Experts of a small language model: 45.1M parameters.
Below are experts of layer 2 (counted from 0) of a mixture-of-experts language model. Rows are named router (the router's row for the expert), down (a neuron's output weights, with its number) and show model dimensions 0-255. Each number is 128 + 24 x the weight over its row's rms, rounded and kept within 0 to 255. Numbers have three digits each.
After each expert's rows: "comes before" lists some tokens at least twice as common just after its tokens as in all text. This comes from a sample of Wikipedia text that the model never trained on. Tokens count by the router's weight.

# expert 32
router:163149116112125120114133160135124102088128136152146195132118161174129188141106134127145158105068111118137148097141131111149068100141161147141102129147128116139126110140140108138089151141073158167144170100133129102169121131161129128132139096151116131097097150096109131165152138105114084135137111162114141151100131094138168134127108119088092130097127132122167108136136102133134135105140118122136175124102129139149094118155173129155139115152143117175167120105168135081158119142165116107120124148171131079127114120155148094119117118145185156086145162129106159147119118129123096121148173150133086117175153124124108125161139112178092141157110110119132165135121108095123143170134133144145139153121164151169143106114125135111118112106102177120095122157124152126150151133119106
down0:122126121126185173141116158155060141097158155121122128120108098125094152139135104107087085149153127147144122154121113136150149143116145127117165158142097102146143147178139117065138133161110083105066097160137086178148133158159076105105175118138137115153123109083154088121136139142117134138112111139114165108116137152126143133140116090113139112154096123105141094119138132169126098123143132137111086140111114104081110141081107136147120118131122148155101118155079143104086153098138126134100115115100145189151131171130111124162144106133132091107112102108163128147131115134112146115133086113148104136162162168116088148142156128117103115083139172159114107110163162140164135090128124123163129131113143104112116129147115159156098140122143135119128134142144096134106167130119153
down1:142106115136094146119154170160163178089126118165146110130128128154095123187111151196134120107176144164143137120112108084141092143132094105113133130105159125138136136129112132118082124148159174129175123169117106211116078085132112118156121116125096118145142135134138106144123113096146159137110136108166143164112148153103127129102115098094143126128153136138148141163111102085139126114123137153119096143143148106087164087159172149124114147131120121140075140148116107139153119081123117107128121113120151118156130152125144111136071135154109130163133118139142131114085106118134110115169111104161166157119120161073131122116115122158120118154134125153109141106107091125150130122104153159099102138111135127096168138145092120105115136163160097103078116128111099141123164102136104
down2:129142198105143128146109130084095102140117142133139134140103100141115106108160100122087181133106107101137144108140130180135082112132103069097115165126145133133144122101108102136102140096134124171118126140140125114165122133144080143118169169148158126158122122142117174120123108156126133131135121129146126142162179100150116124081157140169158123108164092120143108130135081070114122112123130105146133153165144122073130123121102108076104125149092138144129121133131163164151169152156140172128132084107181104150110090119119154141117124128131118146139094118118115113110104158089120097127124105112095138163153140125142119117138094155135151135122156156200135130169119141170189103145119120140124106096123135124120140138140114112128141148183163143128094117149146102135130111124094
comes before: " the", " a", " his", " their", " its", " an"

# expert 15
router:143150142136148140098130148107135108114156123101158127090141118103121174143137142144129127132120107153093138133104159137087120106108074104126119157124130111131099132150114143147154095133124149101147083143090116119088156178104099114156077112146150132088097154116117101138154124154174110171106153101132152123103113133125167144135094147122175175154060134093078122121148132168147127096107106173105132144171150110100144117145131165159149150078089111145164136061125121127150183106132122158111140120133147124148132127113113143122149110165142118148096125109098170135140100098135087108165163151126129148151138136129127113113105141148166116114106151122157132104130132137137133129164134172138148163099140159150069113116125144093139111168102148160127125143119138145131113146136180
down0:152128139128094168182138100100126083156103154104104131149105109095116126118118125151130104140147106118120098143123141146147156170137138150168130126131137095147137114120112169131159122110103118125127136105178163123132116110129097097149155190099155145152123097169132124117124124137123164117101157111163140127115104139159152129128151139143149122151180099135128160176090125095164088159124160129157158160130126154149136100136149173148131117178074158093127100127085135141136123125132141128161106127139116094107127164092136126116124137103155155113149140105111134152132136117122099115102129158100106087055093125152118121126147137147102159120151100148088158090151122120110133102109128095133095126115131144128124069117120130151124112164147061104162125067142077114122134128171136
down1:129112115143071108147136138150098173098129133142132069149116113130119104131109133126147128080100132139144136098168112147129133137124099097103144081132159185161117148080116151105106125081081126125093126174111126119103149170116091111163138099131119152152112123102092142136128131156108086137114145132082102168170158131177116132125164100106131157128124127142151128149170154163147103136161136121146088168143117127102144131155147104095118113119142183112155151112103158135089126125092119090122150094166158139138092132131164121132080142148085141101131114123144157087111183109098132120125106144142136111120116136114152161102151110160173108142104139142168115123131150146135146127118126125146060128146091121168127179118124125127119116078148142151120116147143123134145104118141117
down2:108148138114135122110193117172094199130138146071134107121136157108120111158119154113106087086113103093182145158153141182130135110132088100155094100136153103124139138137121122140140155132131115096155119161160109138087112085117119164141138141076135090078138128171128136198140138144129125134114111160120120150115130107147171177121107141125134134124124147099097118138051113127124102134085119122130112098085138110082155090142116110103143128111072105143143134114138128158132135156121111111150137160117135166150116153095115103137114144127108120091185126125115118112153184123111113185149143105123136122109133096131123090150095150153146105114127130090115118100153110130140137123145103139125171142140115126114101148132135132104146147097106139140128151138153134105116138119127082
comes before: " the", " ", " a", " his", " an", " their"

# expert 24
router:102097101128112129126113112155111141148155082149150152135130161144120120121093068129121114123147136124080123130115138123133078103146156126163113115107125138148138135182172121120112093149104089098150095141170119140149107145142116131109133151159152137129110127098162116151132136121137152110121118140129120143171144159126158165136161168105124132153101154168106063123111164130125108109117131111133115179148117162101090125073128147137122110132165123204126142118150099116103131132152123167134097139125111161136120129180129172121117146121152129101146142130101106117119074144144143148056139129138142151159153123192129147099136107102145117113169149131117152149133135168090130168109100132186135113162115159126118112133130112156123120127084128157092183127131093093135156120132145
down0:135155108147121108083096087115157127150139114090100125099154163143133131123139096149120126141114131137129133120090121149111122131160108090150126139143151123118087157143167068089122140185150120154143150092144134144146143135089120138120123115113159095108096157118178122108113131106124130123144141128153132103187136168158140138111094134141113148131166108131097115154127134143109126115133147105167132100135156107139110127111132180127192165166143163149119142149154108114165137130088122128144108134112158153136146162135107147152171173082134135131101142110125154075113177126134127150125122162108118164125122133132099119146066111107102164140130132142110129124120163143137140111157154145166099172126163160118172139121121130056155111091071174149110138129121154101127137088149129
down1:127163134122077147110137164178125091146133178115167161130104077135137169155117130124117095125106101099106093100109123082130172163114176130126111137124099137120153103129163093125138157132136129150136157157150147130111140107119089121074146136094121111105158136121139122077105096126140119139150128156123135149125121118104116152151107146111117095088138153118094107121121096189143122138115101183133135136121159112172107161139061144141146126155133125109120122128143138128087135170109127135150118177168160166118161116133136146109118102113113135131154103102152124158082098094141146134079113155097125180134111120141108110126148114102100078132130142125150118116136161134162143128140164096126131168175131119128133180158120135118104115134089175161163107139118120134127154153111129
down2:128146137117126114095112105107145141156134119127145112130132098132130148099152137166121119179142126128180150147160115141153108121134126142100138145139133118180140108158132139153128129069113119093122119102148170177145104146100113129187131139129145103104136150121138092108128090142115134151136137186149176130104144158126100118124122107123144186112117170116141153119085158160127115167133162135103121130132107097137189130115164153167140133124150111126150129155127148085139095188113116093129130165160092198109101117084142149106101135105173073127124142146091150158124105127111180112168110123135122145106147117135094139123142149078109145118129151191146092135165115123105148136148126094127133119085143114114139143165113152133130155147123099132124149113116093086133113114145139
comes before: " |", ".", ",", " |\n", "%", "–"

# expert 44
router:125129112115137122169093122118130134171123126170138094106088134122124128156120088117124098146151171146126115170128135150129082111134148150100102161110144147169157154136154071132144111114144112093127108087141130155129099108107137165126086158106134108112106128090138117129154088176121161139147109089129147157135101151133144116064140130101113138186124142121124150141123102162152137143128142108110120132128151143138122089124132107132108152102110125111134148120129091130090138115133142087100100149132117146160150137131132121113108140066116156173107095128192124175163069150097092157102128105125153109143094141098145139132138090144094098120087131112119077080120113134145146087076107112124125122114107108154110112089102110117151095111112116122118146144133087105103172155133162
down0:111121113107126129131135136132154149164141162123106137108112165128152089138140110161133148151135099112134130164114114082152143150125117122110116114109111117143107141147139092152089099089135127100096153115155127165160139163128164120099136153173156141085131156114130129121120114138120073143164210122105113151117130170107147127118145104161115125137101108108115087149085143128148147112160136165095168061149169153171152093101155154100121125118144156158114153084106126124138141118120129148160097101154088141127128104173124113144142099153129088109173134133151116127142116148168083121125106161135133111101160146111112156134116150094087123124111173128141130119073110133142108078092137102128118140158125089188118147140101130136123143102167116161121111158128157139139114128109095
down1:084130154112116148087160153153122107164122106113120101114088148135171129157126171120131094083082135157134113114088114119122165125132105130126105135105156155129139153113167151135107111106094123120178152144141122183126103092099130101099119133119152151175093134116128119129135132120143099108113143105141140146150151141155126139152111111127179130108122126152145093125138109145121147153133118165120160158070098113122108114159087127115123172130155132141108148094126139122119157159068158150150137150126097135096105115137097118142138130117111106181110114146168072151140154142144084093153136143127129090113142148119105113112126136075130128136144083149127137144142124165091159182185123169187108121093149103153163132096132132133153123124108086087087136130113122109140140128142105
down2:109109112120138166133123119125138136151170109161166116096168144083097111064111143166119094128140137103090092135100158162147124126124121102133092144125126091106106091149155111167075126118117102107165110110106089114177137121188078154132146141143136118109148135081128144111124088137146166134109121106136163117143183129096116095110118116136117138141136149087156127133155148129112110090134148132150104104124130128150099119122125130194088149146120144120158103109127098147144184125095136109112096110104153132145127157086101170110089145103140129115155101118119135119095080158161139118132141145124109141164090160129117147146125127102138116107135149139128151122113101145086125150078150114153072100127128138131131140083128126100154127175123106155127161117107129088108103130139156
comes before: " |", "0", ".", "–", "5", "4"

# expert 1
router:125157126139121101111164107072109111118148127119155097152137121112190149157094104137122142080135139147125133105113142121138149174109127115124138098081168109113100116128106150170123175124081172126114110100165123120093100138133127109090159134117127129088110101092169120164120145129145162094146149131123131147131134070112120168095158120172106122147163145099122084137104169103128122106130126123157153136071147119122163155165153104132103117120109159161081093087161122120136133088147157142123165147111119160094166143146141133137155147145143157139123142091124149121197154161182106115121176099154134128129122124139105132121120137137155134150105142163105158168148110135143114140117155142130132128120143092096158125157093136153147152119161136125099142165109137108119127122096131
down0:125141086073169111089111104150128129124112125167106097129113135105143157142155127134142172161134139103115124112158127118104154144149090133107153148142154167104164107157149132084161182136134147136090134119139126144125136130118129147117159129135150120079126151149125104084091176122119114141129156123125136145096098140094114123138149107126147128106136101121115088160067134154100111075156121096159122115154173116102134114128116126105116156142119129152145118118078082102131115135164103125142113145102074165165116151145147089130169124099114126116195135102090072143111125127122097118129155136102140123099112159124140175105142152145100121117097146107142105119115155120138127107117112088128116100115151086123142053150125102151126127160161123122170146131154128165167147123135099
down1:133130095141145089147115096110133098102128133111107105113109092192143120126116111110149132126135154115145147149140153134136116156135108100140139161122152159091088131147184123145154146129055095146144098122165118120156136143093182149194181117113119107114136156091148147129140137178108142115150149121159100146152088148138082118128121133166142152126129113151109142165154111075112146107151157132138165131132122133134130111100124121118119180084095131160114161120120110111132166125140138128142153148117086112119145126104114118155159111152108144160147112190115145128181099130119136143121130073100119139127115158113094053166174160140169132154145113132102143120149173144158119127127126105113110096124121119131143119153108127124118127149138120081121129110129093110080129122136095
down2:078142131109152107119140138128120188099152121174125139117149141119097143102172128080193086156123121097135062158140130147116088123142153115106131116110135175120117146096141128143145103133138128167134114130116137115138148139154142136126183134159158153141113113132112138136143107109127119129132116126145153141137201144125170116176147142117123134106110110066172125094153083147128136090104110139100112096092100141145116091165145119108108124138159129141099107137117118144194144142154101121131122128141135114127135083095138124132171089124095130122158140156141116102099207104093120116096132184152129087137138162080127141116123144107145112107104176150115122158118135104180092155122116126107151115133158160100128137132122128139168120151121148126102120114126120106114117136124127
comes before: " ", " |", " and", " is", "-", " a"

# expert 4
router:156152127137086185110102103140112135146134091157174128124100144104126149125121119126119149126154131143169161106108128125166114095167139130134147137089144131096120110115182112172137152142095178113113139105162130121118125140127088159133091146166136074122143103159161163110146152131147159109108163127090158129083126125137112131137192115117103112106142133139081105166151154105129117131122158101146112128149127139126135118161083077128135111096083128100123134137156115133137122111142156118132136151113067151101111174096110137146119119144118102152162099181131128133153112122153104096140144071166136118115129156140128103130125147128159134128140137171130084149142132125138116129160101116112113139139134112083123120119039140129144149150117100111103167153148147097149081123100116
down0:188173153184134104164148139141117146102162147130108124136139124136100098097077129157089145129145137180127103124100136097144119118135140056146129124134125125087109128139135126128109114128163135159125151102124120146173122144140144144133091126128162141185169171132129145104162129144160122169114162144115130166129124120148114127102113134134157167155149111092127092125157129138137135140177121089162134172138113126163137146079185111119108091163132128105134152139125108142158130137099112089089098127113134122131117146147123132170165143143136148142129133162137102124142096123118116100127097105161160141087110096153117113142093134189084122147197133130147155179168106103144142110125125134163147106144097134097123132096111124110126096106149106132090116148160118120107125132156121
down1:115126120193104146141135084098133100115119098116127157103122084147095135078118127115162113156114127118128135142124192120097153111118098120148150161146147147169108126141108151121108121187120122097114119147143117107121115132155099156101146100111130128099107114158100143141123139134155177093104105124137156152146122123135135152103096093152165113142141112106129133137120097138104157151130109145126166136122174108116091125148155100118129132117140135107129170188179139103112147114117109106141129136136146148126129129204115137110137059096107138105104142137135126102120150125136151133131135087176141148157155094129147111163098141164126110143150101139101097103136104118095159220126133134116165143090148123162139139121160103118192151118105095144096104114102119140126147142139106
down2:099129136112163123110140138136131133135099135144217099095115181150131097137124140122155126137097152125104155138129138176105130129138076120152085103141109109095127126117154107111114104103150122117130133108102133125120148133095147166156103137089112086177138168124119139129151143126112105153151103120134138121068161143089171107108124161127144118111125125150116136117131154109126089093177175104123132105137167147191147144102106130138157175141169150134143150146182150154144174116116116164148115103121159126152091150072127081124107178138128128129080138123159113099131159126138144124138168136117146132125155120120090118109146168116079150143134144134139144162123122156076129141131137124166152110096136161146125148089097128112123117113137153147129117122092148116089157127103139
comes before: " a", " been", " the", " an", " well", " not"

# expert 30
router:110165097109125125145099128135122146130155134164091104185106146105104144133148098170141118130154123107124140152115119180133096109151115133149135128096139182130128130090123112150099098123132137117131123087123125152146133142135120129132117133131163104113092167130150126137149080167140134188136145136159162148137108117144110119060147129094114130116131152107153198187160133097137121103086088127123121132126118140129152116133106116139143155088112148143141092127094106101127140140164115076127105133122130116156168124119133112151129140095103164111106088133107149156168065119083194171154130134131094133118117149081128142133161123123141164154095129087126090130150127104129129097078167134136084114149120120114145113152109125109116182137094140126154115161154104110129122138134109
down0:135134093170105171141126135132073083096110139155097149119153117118161092125183107136118124132176171107145110115147095117149172151103101119119119139132124089147137118139119121118124120137125160139172095147095133132129140130108110106115119154135119167150148077134136109122127085163120109093127122131156122079143155106147143117173099141118108149055121143115087134131087142115144130151104101152148114101130100169124110153119087146152102118163142151115154111128108160129126096125163109068090138121146117105149139092122133113111111076138125139125113083159124096113141105117076129120132127143094147122142094113099113154153126174142145170213149136116122100114130145114118157163136134170133132126096164101136155157155125131145137142108120120141117168135159136127158131166111090
down1:113115110143159095174167094187157122111148144097152133116126108128106143165108125124155145124131083126122121118164141099153101070133153136113131117160158177138150075126175131116155105069134129148117120122132115116113136162126125086147162153130128146075106154170154129097111170117133130155124118132164119144150122142106122100098135155124092155114102142090143137113097114138150124144146129161102099125126133162130116165129159126175149170093146075165092103085100163124141135106119120154099152158078157151102105133123102124150103151142138083136119165101095167146122137143116104123135125113124106130147098103125080134155127128122090139095165123105115158100144153129134103179143134096104119106155137101174115134136126122150112089130146143179143122119103136104129098115104138
down2:121098155127103143129163132098118062144099145092084141131135122162145148130139116081120107160126148120150120143088152105146104116163166152108119154098105149110150149150173130147110119150150105100171125113108155141131135134124133115134132143163101150133117097174166151135177142131140088110111144119129117145187087135149097112093158117123140163140137146111139145133156139163123168157117091117120153129161116116134093173134101080116103113148119093109129077134109169087146130145160146128094150138150103151141109109146127120131148111147135125091143150109102100117126156127111116174106149148101088157095164099108124119123145100119138126139160125127067087121149085098152104123117096111087108143134108096171129097076129162098131132120134115128166132106106142162117138145184114
comes before: "0", "9", "8", "5", "7", "6"

# expert 2
router:148097142111103115096147129092136164137136151101127191108128127163136100142139137129115158168101139134176110117153145138094134099126165102084116180180129118142112163102111116145152193085155095122086111138129160090128095107137145149134176118133158160121185103150101137143111138134126142152088166116127150117144126128124117152098149092147145162114120144106144112137080138153119107154157167128124162114123142154162105155085129127139155122113146109122092136174178131138129177104098150156124116150119097070131140132139102111138104105092126111104118128124103151118140118156089138131136122177127167099142152144118135118114083155098120111137159147151126117072093128111138076138076104113102135147108094131124109119122143113129100132162127161131116112112142123140136143128103155
down0:155122186123093112135124180175117102145131108142113152167121123094169182157171160117099114135147116148143124157136147147130119171164124154124078096149135112132136132095152109147143125108152138160140143128103154107158143134124145075143129133129128119153130158121120126083171127166106127111146130129071142106158099113158109113159143090137110135137109153143124146113102168137089107101127163106145061145100158120112109098113121136141110119117114155146132115075123144080115108087140175100103137113171160093129142151131168149140146152103155132095128114127134091125095099148120119092141098157115134134141147128142124148119138117140187101140135106117089122155061130134171122148125153145118111152160134103156115091152128120144140170145100132106154127105139112147146105100086160
down1:121160125107120105151159129162139145105125090172145133113126145142110121134142127121117118077135094116163100063113140136152143162117104155111152133124101153128076115127130115154146126152106149143152150145092092135158125070126121147105163111139127179157206073108125141136128144177090151163142135131119117121140106080114129128117139098160142120136126115132161100106142110084103104097101169109104140158098118171118101131156123169156080080120120177140122113119147104142076129139130100115133114113127113131125146120119196153149136141105122129147146118140121140087147138151150163118088121183115151164138161170137093151109156120122108131117150090128116143146158131144158134131146119150156145134160139098124107142124147103110107093117078126096082141132139133137112089140137152
down2:141109131123109149097146135104156145131106148138145129077091136104189141111138175152138163116137088118105121118158153138124106184163150095137103127091122133130123167133154103124117078130097107115123129109092118131090128114127100114100099126142136126115124129141108142155116144124125133172145149105115114179136109135134094105139135097147181169145084128136127105126110132098126126071122128118146122130095149104155109119152144145084132103130119143156155126129139108144187182087139156104128093143145131172090135109122100134149112137157151134157134112114115107127181087115123151102143108159095133165128150115122170117117154105113142146105181106118125168079122122173148139085118135155120152109147136120170089135120158154086162114092101086156079121104122162169124123129144152
comes before: " the", " a", " in", " to", " as", " by"

# expert 36
router:133096142148160130114111119157114164149162145131110096139118114073131157134120117150152140116110142173102140117131150145143125122091094126099128148094134142130143089188143115130104095117109159170103106114131099160153123084137102123099129127142120164122152132116154146138124118114138106147166133123096075163150159138146166163140120139117109083121162128128103118119093154128126137100127150131149144146099160109087108124117115142076143144126124117126130132090158102154128079094119118135185108088138120115101142170167156124146109175100142143133109138117099115125115139143073131134116097179125097134098162108111109137092125147116151115148111153063130157122132119173115134142100112092130113143167093113094130150144128131144106154108141172126116113080179062165147157112107150
down0:149088127107139155102140175109156164165116135137143148157074103154140134143109132159127158109108103120127103104111131143151135095146111150133160125134126114180110141146127157135119096108138071160163141135168107145140137110102139130125125143134127143072119123175148156146112108105135138136165152128163145150107107045125171137114162098128121120117115077152151126117144136144102122173084111153112117160131146093153131131141139055129163154130110092161139090139115181146151098121096146115101097136165121123100116119099141115127138111106145146159113152110140108136163094114127109108161106127103126113123109163136118114138173178143123147145138078119094129128121155085104171134110115127117137131130116122147172140139124132106068115154081112127129107152115100176134131166135112
down1:075103110147187143133128140127119151141138100109139135133150132144108174104130156159104130129182155128150103148118109137114111133086139097100158154115127175103132116115113093120100129080151147145139115107126139175151156117140182136151094144116112135149171148145110112114164103162126136131117116131133131151122127112131130124154119110095155081136111071139142154128116114079139135129152141145071106145084120122108119068114166085081150167149121070132118158090110167163122116172141157131152128120107123138157107151112116088122114141154133118117144126170155076094138118085118157104126116096139111098149147094134132101114121146152163161132100136093133168135155094119139140122120127167121138109121114114107140125144145118098160135129156165147166150123172091103170132106128103
down2:119102133114100172153122119121162134094139120171121146147138076128109155077148121149071177121134097124090119144116125110112144114124099140118120110121132160116115121106134089117168165130147129150158108127094152115071121104121153124116142145104085139134128097116146154150165112170083141124173140114152161115148099111109111122151115141082150162119140164118127122122163168175106104139105125135108149141162118106144180131185118151144086094110142141102138112132113120136161162147136078129099126120119110132130134136103109189112138132157121114183164145134131082163148104117130154108122123131138133144120114113131097137131120118129141120073092137115141160102118138085112074118135130146102139129121151156154175109107122158093163139110126170145113147125106103146172064108103118
comes before: " |", ",", "\n", "–", ".\n\n", " |\n"

# expert 46
router:148091133124146116099129162129125148140157159131132116125147174158084075133137126121089086093140101135116164152113090126104121096107075132120113136138117157151116127149143113128086149133105086149123090141116127151088127103165125129099166108125121141131190106095108155187092162158107105129107175154153126182135121120113124203145143123146142164168166098147098086101151116132110139146117148114126113133154145141125098115134140132120151106099161143137168135113151130159145156164144103155115098092088108098155112163173164142106174130127138132166137112130119112137122129162163138134150100158141116109150097125139127131115164135130123122151147142110118140085123130123136082115107131117125141130148106124118122146157124163100168130116087181115142166109147105130150118091091149
down0:163099125120154117140103149068149137099124087104139152102105098124149161120131155125101168156138189156144131134112140181129124151150140123148143174117126107120133084183101136127158141118149103131122157150074110113122095138134130142136089132147098130133152097130117117149145134137139126192085103139144161111114105137102136116097159144101103124147113115120098125150107096076101084120120143121106116146088150113103164120125150131126085144126140088132143110133126121137095120118133187127104129130112121155136154123135106130089110155118147113129147112156107143135139112131091109159157157100141151110075128162122118115141143148145149124121112144129167126132100124164104119158161091126148132113135125105092136128153080141144161111139138112071084135166118147174105218112160098
down1:144144101162160151169128154100121134146118064095159152146135108144133095156099147092141145090089142108131045151150133124113095115124124125127106132089132149157094174122113102123160126114200094116139156103122094108171159117160122132132111143122142135136098090117087159109138111133168140135125101102131156130117180146087139148086121108145132097137137142135152173166187091136164165135124149120114121133130125148122161133144115125125134127164112102148120100142153112184126130103139109134118131142143128109121107149080093153173127142112130102082107112114131118123107094168188107133116110181140152129110105170107123128173113139123152115150138134106135145151144158102145116114136156148142158130145113133138126131126136159117100158124127097129135114087111092131131166144166158
down2:106127089141120107128138152141094147111080093152124080173109130096166145170148081133150127162133131126088141135106128142102163158089192141120166124083124122139117135116144140105092099128159085120152127179074123114132158103114131157164130109088114150160169146138167150137137116115148129123108173135078163109152134116120086131153150140140146127149124091170132114137110132102113119139079118156148087152135101143128169155090142142153146128151136100123117100108143129158128136131114151110131108155137126149155111140098135132100134106160119177091137124179137102103120107162093140131118136106114145122146135169081153138160086123105119144150123125102114136119149087108159109145100137106178125108119103095141133145139132082158117149084132148126130150127136104114141066117117153
comes before: ",", " the", "|", ".\n\n", "|---|---|---|---", " in"

# expert 5
router:160122155111180136172146146158110133142129108200108101174115133112099126128153125101101125136097089144114103122135124123102144130104096111130116136080138130153156144094143096137160117119098112163175123169102123095156138127124104119123152102157181114156132117172112120099148112191111124092124113103107100154149157141132164162161115098143141103129170164129089146128113151120139131106146165144161142108093135128103091126113106163080145055154104125122131153159124117146147106145156090174148114106133132127089122125145115148183113140140155141149127118114122133124120130139111107185093099166120107095169161137119164145147096179116142166114148128078160134092120116125101163142129128106142116113138097137146101150144116108144132109110143147119140126125115138168109119121131137
down0:150131148131136124118126129126109129136144135143096116110118097128121126110138111160067077152131120157121085124116135099098111134129154110167138118139131073109142141158181134129149105173108150100159072118105140085108133129149145083142109134098150137086130115065098134172092122093137142102098121125148112112119104092109073167137153115131099143155083134099105153150145104151126141126114079140135140131127118147139116147085137129110152152142119149124118126128161083156135118136118160111134146149138147179129220130095123096110158126142154135109155095122114155133125127142107067167178125128141112141102134107134133129114095136114152127115159111139074112136100153109156137116141143162127117090108156160128137166118111115135128120108156146153111085177144150168124093115134100
down1:121121126131126148105153103140159113102131109125156135169161140134113146110153147154104162113146109094137139134096158148112109143141124132112136115124123180136148118110142133134121113120140119115154160110118133130108129084137079114112104115084186091123111192147125105116129091127123141119128089126117115136127142105114105118143151153127143151145104157147137138121176168143119089156109157137112127178138122101151152111071082155107118116094116132123136154150114146094152136151152133118097116178107128104167125085162165103128109125125138112160108154144091091135134082111090115117097154122040159171139143096074123097114124111148130113158138107158074173136140110138091147147128124114101145140150141108078125138145154144105135099145135144125152152112124151109146118141212108
down2:159088099155109117097152115123145107144128131175110121155130142113120123167168122098104103124137150074147133120113132154136168141173134139122123133103150155108155114134136146156117179105123120153111146159116117100084162102129132101112162111156094112151111141098122163137129086148148132127157116139129098086127118086165086170120136130098161124198080118155159154133115134181133164140141114137118128133115158126083101108134143124140156114118136136157077110135128150128057175113111134113116127153106142126126125119148186114118124167166114148129127155122142144145155106161147131172132135100122130122103131182109089119101121118179140108121102126146168118088106124123152140113133114123139090148109129128118127120132159113131080100114141080182115113084114094114121172152099120
comes before: " of", ",", "s", ":", " in", "\n"

# expert 45
router:105159087105140165183120128117149134110129138165115166172095143116119145137110100094153091131146157112118154164145128161108109110158110112143117104090148176137139149120132112151139116159128165096150120120155166153141163135127115138116100117121147076139114162113142128136130095165126149151161140142142163139134119076131127103094182056102117121108113100158157161180133124181095117115088137121086149102154120142128145118097143076120125154146110141111127142097147128100111156159132135076101109121145106133139179083110144085114146144103126175128136092106134128112165089132104148145134147107140110119141136156082162114124128117113125163124136159121082128137144157131131149082106116113147095104125107111109104160142116086121114141162096141121132127124153131112141113080154135
down2:087142110108082092143132121190131146142116127191143148131101133071100176180101149166090143128093103091110111114131121161110158132136123115096121145126118139122177081081119108173130129164102147135126113093125080120137101120131083119165139188119099103107141131105115144131166127130110160092122117163163127142127112125127101115117119139129128119114165144095115124112084120094154123098135089160123137139132157134164119160120111149147156106125130138150082120129122117171132141111147123124112140106134160114125140084129122114137079154125151153108074145151159132142146105137098155119103151101130147134088129115133078093092147140102140120149135121110116144131157137116156130104130101112107148087094191073129137102143182151139147120144112141122143135128112134112124147148139174
down3:109117126137079143160116075136089144106136149119071131144163118197135140122142126129107106120113121133112153111113123137157125122107128145127121136147135162139121133123126115121149108164121109067144100135106180055111081148120101137088136126122127121097123154115138120116125137148158123097157129134147100124148111138106130126119081126121078184124147126105157169151123130130159129099097124136075112121141162102176180122103112174111108142148159132148106126146151147117133100145150123131130131121137098143135131117132113128143120172133122099143113110131171160107101060145126151112089135155159087137157121187119125142161105187117077137147107150103140128140149103137080072136168100091132126147141122154121134167118109137117083149093121112111123137158123088110121134129143098
down4:123101170103115099142058093084115133127174097162142137111087129082172107097073151140161104127118134133120137134142144126107094117111157141108171171092143111140098108112106121127151121134148168144115109127119097120103148175098105133114127167129138122134131124112071104154175125154154143105120118125133109132136108089113123087151140137137120113126102123170149143151141120132137118064172124107148151126124123108090148138106142083149146143130074124154160118096155149113117107157098112147109113136111160133135134190153120151142110163103078134106151100140135156133102070176115110145123128111154135123145112128129137145089115136128157148099116118095151114127175151131104137083118172133079102151147136135105108130127144149143120145149139134133187101152147144125131106108114166
comes before: "0", "9", "8", "7", "6", "5"

# expert 43
router:172138124182094123118160105144122134146144077132159158115113163127126170113130121166116169117091103158112177121122150148112132129110100100137103113155114144096118144116129125131128111146164112139137128084175079100171139159150109164150132075119095073092136126108151109146147160119139137098152111164092150156102155133116136140126118137138118103112116119112131109108159108195152074145093085120111154114113145160125130150165141138170136101130090099150162145095148111122141156125170096107127129123139117099148137135110101113106114096116149143122114137105120133182091142119097130121151145148167097135165171099147093114156133140123079129147123115105128138173142112067078121151118115131134162133157131159153120141113104123092112101135110150127129120167132145120150139101110106
down0:138118134145051121157177141117166130169113075088124131148118070148094120120124091123131106127137170161123107145132129139146115139162112150175117151137140146123165158116122105136145128114130162112138115161161125154143118140089172124149152147125126156143165112102139118138117186124148174141113137099146112107147125109126106113115096093095101139110154107127089143138152116067134077129119108137119118115154104151129084125142132110100147087127124173122116116126113120153148099084098100109070088107121149120119148121162119134139130162113142124119136117163150141108182118153147130175088116166139122080122131109133150081163105155148134089144114155105114112149112105105138155120073110108134116116135118133103133150111115110121146142134125125095187151149182164132108112153132131
down1:089114116130125136105147133147101115151099108148144139121104142124118121098164134130087123116125109096139102117116111155104138126114117109126123137177130118117199123115152158139097099151166087146130104110105122129140123135099162153132071150136101082091102126147116151141135091102097105142089173151158142128123146151129164164126108092133117107096117145124133169090119129181129154123121107163152104091150160135135103140097116145146121171143103105169126149145129108084132083157165112144167147126144125158100136174111116073102118123081103115123126091156160141128100120160118115152143167075150099188147144104100170144126149113144154124148135110119171105119157145127137120122151138118057135110140130091099125101134137103137160128157138149145153186123116113123132150114133137
down2:117146095162109093146147092183133125148163145152104095163141152125144166115122123144126137130114120111122114119111088076110086115125163131139109147129139091153083106152166134107114126188114095143088086079107086127139149160140162152123109153130131168122131133109093169136118144133118113139152125171099175143145103129095142113165155121144135152116102159157108115128144125117145168122121126156085107098125164156161123134122139124104106119162080120101109153127087115113131088125126126125147125116130129094153121148132105156175113135097150143163150143090121147089113147132097134126096108159107140143156141131161080144130130104163146160090128156142136124106158138117133110126179150156134118111091105104136080142141122116175168148132185113124145158157119164125122154160089141
comes before: " the", " a", " be", " his", " its", " their"